config.yaml
d_model: 448
vocab_size: 50257
final_lr_fraction: 0.0
Below are experts of layer 7 (counted from 0) of a mixture-of-experts language model. Rows are named router (the router's row for the expert), gate (a neuron's input weights, with its number), up (a neuron's input weights, with its number), down (a neuron's output weights, with its number) and show model dimensions 224-335. Each number is 128 + 24 x the weight over its row's rms, rounded and kept within 0 to 255.
After each expert's rows: "raises" lists some tokens whose logits its average output raises strongly, later layers aside; "mostly gets" lists some tokens that are sent to it at least half of the time. This comes from a sample of Wikipedia text that the model never trained on.

# expert 67
router [133 187 133 107 140 123 131 132  83 143  79 120 160 121  98 115 136  83 157  91 119 151 129 114 156 140 149 132 110 125  97 152 102 169 157 121 180 110 122 114 126 131 139 130 121 162 187  80 172 111 113 157 175 148 166 149 112  97 125 165 166 101 133 127 148  96 112 127 164 156 145 160 107 142 123 127 100 106 158  79 106 172  98 153 114 142 153 142  96  96 142 136 107 159 173 118 146 148 103 168 122 146 136 118 138 102 158 119  79 167 153 145]
gate0 [159 118 133 171 106 114 162 116 128 140 156  91  87 129 132 137  76 128 128 123 128 113 132 108 118 102 105 149 138  72 113 152 108 145 126 152 119 137 113 139 117 155 114 142 126 154 125 112 124 127 131 116 124 131 107 128 173 134 131 101 147 131 126 122 110 114 137 126 117 139 139 107 138 120 180 139 170  85 132 132 113 112 161 143 116 164 136 112  98 156 130 126  84 147 108 180 131 106 123 129 120 154 120 156 108 163 146 132  98 102 139  67]
up0 [132 169 162 155 125  84 135 137 128 114  97 137 135 125 121  91 136 111 132 160 116 113 144 120 156 121 165 158  83 117 113 120  83 169 130 154 135 141 117 101 126 121 139 104 125 158 107 118 107 134 141 105 124 155 149 144 166  87 122 114 161 124 117 122 100 142 153 128 130 142 133 120 128 164 161 191 143 150 148  91 116 121 125 113 158 149 162 164 122 114 148 146  93 103  92 150 101 136 123 138 105  93 140 118 146 184 145 165 111 131 132  94]
down0 [154 132 130 147 116 164 127 193  90 113  92 113 128 139 131 137  88 124 109 168  95 135 119 128 105 122 128 122 127 113 111 133 118 124 107 135  80 120 175 109 136 140 138 120 132 157  96 153 146 104  90 110 176 137 140 130  93 128 149 155 110  99  84  96 178 111  93 108 122 172 145  86 150 101 138 156 120 132 113 104 111 162 121 128 118 126 142 108 128 107 119 141 122 157 175 100 128 125 151 115  62 125 166 110 166  94 158 114  99 153 133 120]
raises: " ", " —", " 0", "\n", " Unknown", " None"
mostly gets: "};", " —;", "|---|---|", " |", ";", " Stock"

# expert 20
router [138 117 116 119 164  88 156 172 136 158  95 163 152 148 160 147 147 101 149 109  90 109 101 121 123 134 103  91  79 141  97 125 125 147 120 118 142  80 111 146 156 123  99 129 130 115  96 103 129 145 131  84 151 113 123  84 135 111 117  99  82 156 142 130 142 153 120 148 148  93  98 118 123 163 145 109 144 118 182 114 132 133 105 105 103  92 167  90 131 148 110  94 100 124 104 116 141 110  92  97  95 165 130 110 150 130 145 171 117 106  81 145]
gate0 [129 120 140 127 133 167 121 171 128 105 142 141 105  95 121 137 114 110 129 154  96 109 123 119  86 117 116 168 105 148 122 123 122 108 116 110  70 118 133 145 122 120 134 163 124 152 148 161 119 112 109 132 137 106 134 116 133 133  77 126 152 132 122 137 137 128 150 128 180 122 118  84 102 144 104 149 113 132 162 171 117 101  89 116 138 112 145 164 119 102 166 111 171 129 133  82 147 159 129  65 166 115 159 171 140 125 155 128  93 113 149 141]
up0 [120 167 144 122 116 158  83 161 120 114 142 101 159 112 192 176 109 155 114 110 117 112 150 157 131 152  97 122 151 130 100  74  59 124 156 141 148 142 118 144 107 157 130 115 145 137 108 150 114 136 113 153 164 117 108 148 137  99 118 166 136 119 126 152 103 162 128 122 136 149 102 137 111 148 126 147  97 156 115 139  72 165 155  90 143 174 142 164  97 163 117 122 133 121 112 116 109 104 176 133 116 185 110 136 145 125 145 113 154 132 142 150]
down0 [142 138 131 129 122 156 127 109 117 142 170 162 160 117 135 165 155 138 114 121 127 125 153 108 164 121 145 136 156 100 156 133  94 109 118 113 129  89 111 141 121  94 144 140 155  92 116 106 117 153 139 129  61 175 141 157 156  98 123 135 105 112 157  87 117 102 129 153  95 107 154 145  86 136 135  93 135 101 121 114 112 133 126  97 117 146 126 125 107 180 147 127 158 153  93  84 136 124 135 145 106  98 108  98 139 116 157 116 155 131 137 104]
raises: " the", " a", " their", " its", " his", " this"
mostly gets: " On", "In", " As", " under", "On", " along"

# expert 52
router [152 175 114 117 161 146 139 134 134 145  97 158 124 113 147 154  91  95 122 175 116  68 176 137 156 173 126 103 152  94 187 102 123 141 163 118 124 121 111 161 135 162  77 141 133 107 102 147  99 155 140 139 148 167 127 119 138 124 140 108 155 132 148 105  95 168 117  82 146 119 115 162  97 164 121 153 139 174 117 106 150 155 107 130 112 103 164  57 124 154 104 137 119 126 113 130 150  84 124 144 114 127 123 110 143 141 128 112 137 133 117 172]
gate0 [172  92  99 110 121 115 126 167 104  88 145 104 158 145 151  83 130 128 135 120 103 169 145 103  85 116 153  95  81 125 142 150  95 157 104 183 180 146 105 135 146 110 144 200 132 152 116 143 111  95 112  84 120 142  91 158 112  87 146 122 112 154 124 113 124 111 148 170 166 138 119  93 146 146 151 151 138 142 128 109 157 159 111 131  93 155 141 140 149 140 140 142 151 139 137 175 123 129 163 120 131 106 155 125 125  87 162 124 113 139 115 141]
up0 [169 132 139 103 132 120 132 139 132 107 136 103 139  96 123  90 137 128 154 156 119 136 142  96  87 153 129 124 111 150 183 199  87 166  82 141 168 152 123 159 114 118 124 165 109 104 150 114 139 115 135 111 154 142  91 123 135 104 124  89 134 150 105 113 135 169 154 141 141 126 132 111 150 134 136 108 169 154 112 161 147 154 121 163 120 120 115 145 169 169 180 153 110 109  94 136 119 102 122 129 126  92 168 119 150  54 153 143 101  89 108 149]
down0 [137 159 118 109 117 133 121 168 144 155 127 163 149 106 118 124 155 143 113  83 165 101 138 142 145 117 101 125 105 121  88 144 153 152 124 158 119 105 120 100 115 144 122  79 108 141 116 105  99 104 108 120 134 133 106 123 111 114 122 152 114  95 135 158  32  95 135 119 147 100  95 119 171 136 139 105  88 152 146 151 131 146 158 132 123 153 114 137 103 134 131 103 112 163 163 127 179 100 134 153 132 108 132 126 172 122 151 134 183 164 150 137]
raises: " their", " the", " his", " its", " some", " each"
mostly gets: " After", "In", " during", " During", " In", " many"

# expert 56
router [132 112 138  99 154  71 149 138 162 124 109 131 129 112 140 166 119 107 133 140 130 126 133 144 156 119 116 156 153 151 134 132 115 157 179  99 142 138 135 166 136 113 108 136 163 121 128 120 148 147 126 138 156 124 138 148 153 155 124 136 216 133 132 104 127 126 153 103 151 147  77 120 109 160 159 125 123 142 165 112 140 175 120 169 126 150 170 120 163 159 137 103  99 133  94 117 150  87 207 107 123 145 159 126 149 128 132 128 139  93 106 161]
gate0 [101  78 138  69 130 117 104 113 135 114 142 119 152 146 118 100 144 112 157 149 165 102 121 116 154 128 116 144 127 113 133 113 125 154 129  98 124 126 100 132 111 102 122 126 129 105 126 165  84 139 112 115 136  62 171 153 106 118 110 121 113 101  91 123 160 122 102 135 136 143 139 129 114 137 137  87 136 135  56 149 170 129 122 116 159 128 132 136  78 143 201 111 203 151  86 141 127 151 148 155 114 167 124 181  84 139 115 128 113 121 108 145]
up0 [137 110 193 105 120 171 110 117 120  93 127 111 129 165 121 109 153 129 132 139 144 125 162  74  88 145 122 128 139 100 154 127 152 140  76 124 116 118 125 105 138 104 127 126 120 107 136 155 110 131  96 126  97 120 161 138 134 145 100 144 131 146 115 142 117 157 124 155 131 107 114 143 106 110 172  94 116 125  96 128 162 117 106 139 104  68 115 174 146 121 144 143 175 124  99 137 135 131 118 165 131 122 115 111 103 137 124 112  80 128 148 111]
down0 [ 97 106 154  83 105 140 148 140 149 162 141 101 111  92 113 127 102 146 129 128 131 118 101 147 102 115 105 104 124 133 107 122 158 116 139 125 150 127 104 113 153 122 100 104 145 115 155 140 111 177 138 131 127 102 137 108 107 137 108 111 130 170 109  97 160 166 115 154 160  89 107 166 107 148 103 137 120 102 143 101 130 139 134 133 110 113 129 125 137  89 155 117 104 134 130 155 128 114  89 111 120 152 127 158 101  92 101 101  91  60 129 133]
raises: " the", " his", " their", " its", " a", " this"
mostly gets: " during", " throughout", " During", " in", "During", "In"

# expert 63
router [150 140 153 127 102 154  87 158 167 153 108 109 115 121 111 109 173  76 124 141 145 120  81 157 123 107 115 134  99 121 126 121 171 127  91 136 148 122  86 118 118  90 171 165 138  94  99 134 122  72 144  99 159 108 177 100 162 116 139 158 131 110 158 162 147 149  99 141  76 174 107 122 161 151 145 139 141 131 137 120 114 109 119 131 148 138 152 105  78 122 116 130 112 140 178 138 122 125 146 116 122 129 102 133 144 119 127 129 117 101 130 124]
gate0 [102 117 164  97  79  97 149 112 153 111 126 108 124  98 114 163 106 182 148 109 138 128 134 140 140 141 157 174 106  90 168 103 128 152 176 133  92 128 116  98 129 136  86 133 167 152  98 148 138 137 153 118 117  71 103 120  50 131 126 135 120 171 153 148 151 109 142  76 158 143 115 152 122 135 128 108 165  90 141 117 133 131 182  90 185 102 113 154 118 149 118 150 124 105  92 114 156 148 102 105 145 115  96 170 169 161 131 118  95 102 105 169]
up0 [133 105 171  97 126  94 125 166 149  91 123 117 140 124 120 164 107 152 100  96 102 131 131 112 166  95 153 145  94 146 168 138 132 135 169 134  78 128 108 163 121 170  96 140 144 161 124 147 110 172 154 114 109 106 141  74  93 130 136 122 109 143 127 169 141  79 126  92 158 139 117 134 146 113 133 143 125 135 141 106 102 137 218 109 173 131 157 119 116 125  87 175 102 118 114 133 129 141 123 115 152  90  63 169 136 123 137 137 159  95  98 165]
down0 [174  88 131 135 114 124 148 173 135  99 165 157 107 142 109 168 144 127  88 124 144 129  97 158 137 131  97 122 126 123 146 114  86 106 133 122 133  70  92 105 144 131 120 120 122  72 107 132 122 123 133 150 133 104 137 114 114  99  84 128 123 128 123 121 153 178 122 115 117 174 119 128 148 137 123 129 114  98 109  77 156 122 138 152 155 118 146 131 131 117  55 135 122 126  91 133  93 123 113 147 158 128 110  86  80 122 155 136 177 151 116 130]
raises: " to", " in", " on", " over", " by", " no"
mostly gets: "ap", "ip", "op", " went", " go", " came"

# expert 19
router [108 128 126 140 192 124 141 163 155 162 103  87 133 120 144  99  89 145 116 106 115 134 120 105 159 108 106 140 158  83 149 123 120 125  98 164 124  97 124 134 115 143 106 106 110 110 117 146 133 119 144 147 140 137 126 120 125 132 131 108 170 134 124 129 146 118 132 146 151 166 153 127  99  90 167 163 156 132 127 157  89 142 135 176 126 139 114 128 104 161 100 115 121 123 120 117  73 131  70 142  98 149  98 166 112 112 161 133 114  96 139  90]
gate0 [ 87  92 142 163 141 135 134 107 135 166 136 108 131 122 149 134 130 140 138 123 123 123 140 190 148 147 161  80 135 132  95 121 139 149 123  90 161 166 130 140 111 132 145 119 141 120 120 142 131 106 129 101 127 206 188 133  92 145 112 136 127 142 126 149 132 117 151 133 129 103 145 128  98 153 119  67 170 105 151 121 121 110  99  93 145 141 147 131 121 147 150  78 149 138  98  89  97  85 128 147 124 103 143 151 132 116 153 113 117 144 145 123]
up0 [142 122 129 153  85 131 141 125 178 128 143 120 125 134 105 139 139 135 164 105 158 126 122 108 126 129 136 122 173 136 146  98 120 153 109 160 121 127 123 116  78 154 164 107 148 156 178 116 123 120 123 175 126  90 109 143  98 112 132 149 133 150 123 185 123 135 132 105 128 144 136  64 170 153 146 136 115 151 119 137 157 134 108 136  71 135  97 132 155 150 140 155 117 100 128 143 129 109 147  95 172 144 111 113 120 141 110 149 144 136 103 134]
down0 [127 119 116 133 109 116 172 101 135 107 136 138 152 134 121 160 110 136 111 127 117 148 113 128 103 161 103  84 156 127 116 103  71 144 145 141 157 126 147  92 114 117 136 135  85  96 148 143 108 125 136 135 155 140 170 151 131 106  95 158  95 138 117 163 121 168 107 116 112 153 138 100 154 127 128 164 156 110 101 157 150 139 114 110 142 110 121 120 100 117 152 174 156 108 118 135 139 125 142 118 135  96 142 141 121 139 120 125 131 171 161 129]
raises: "|", "\n", "-", "(", "He", " he"
mostly gets: " Succeeded", " Synonyms", " Binomial", " Foreign", " Date", " Release"

# expert 37
router [ 76 130 137 122 169 131 127 155 106 136 134 111 107 129 134 145 130 137 156 120 155 123 132 135 103 148 121 102  83 115 102 126 158 134 164 174 125 146 124 109 121 133 155 145 107 125 142 112 138 166 131  86  99 120 153  71 122 130 127  99 199 115 146 167  71 141 128  93 140 127 159 101 153 114 124 162 129 156 125  88 118 115 174 135 112 139 125 145 154 108 125 136 112 155 115 156 145 157  69 138 101 159 125 132 133 157 135 149 185 111 140 108]
gate0 [117 171 130 146 109 116 107 164 118 114 127 142 118 168 114 146 101 151  88 128 141 143 103 126 102 113 157 152  91 100 131  95 131 124 102 134 161 103 142 153 103 113 118 134 122  67 115 129 108 139 114 123 185  90 100 152 120 129 117 124 107 101 145 140 107 160  77 134 152 133 107  84 125 153 148 160 138  99 149 136 155 134 156 202 107 118 106  94  95 120 124 149 136 124 131 136 136 128 126  94 127 137 168  77 132 127 169 157 134  96  59 161]
up0 [123 163 127 174 122 137  92 109 141 120 114 123  98 140 138 133 119 167 138 114 120 143 149 178 123 105 135 133  94 107 100 113 159  92 114 165 116 109 151 130 157 136 124 130 130 172 128 143 141 149 141 139 178 167 123 137 171 103 107  95 114  96 134 124 151 145  96 124 136 103 135 143 107 125 188 149 116 118 121 136 177 146 156 132  85 123  84  53 146 143 135 124 100 131 155 129 135 122 143 113 150 105 116  97 134 148 142 153 110 149  72 152]
down0 [147 145 133 139 134 122 112 141 139 185 134 130 141 170 128 137 150 157 123 113 179 122 108 134 135 148 149 107 141 140 147  99 133 143 114 124 127 157  93 140  96 152 127  78 138 139 160 119 125  96 129 122 120 191 129 116 154 102  90 134  91 114 107 138 125 149 118 155 117 145  97 147 123 116 153  98 114 174 130 120 156 153  70 112 123 133 141 122  90 152 135 132 148 115 180 144 123 136 172 130 156 123 150  92 138 136  90 137 108 149 145 156]
raises: " same", " latter", " following", " first", " main", " original"
mostly gets: " the", " The", "The", " these", " These", " many"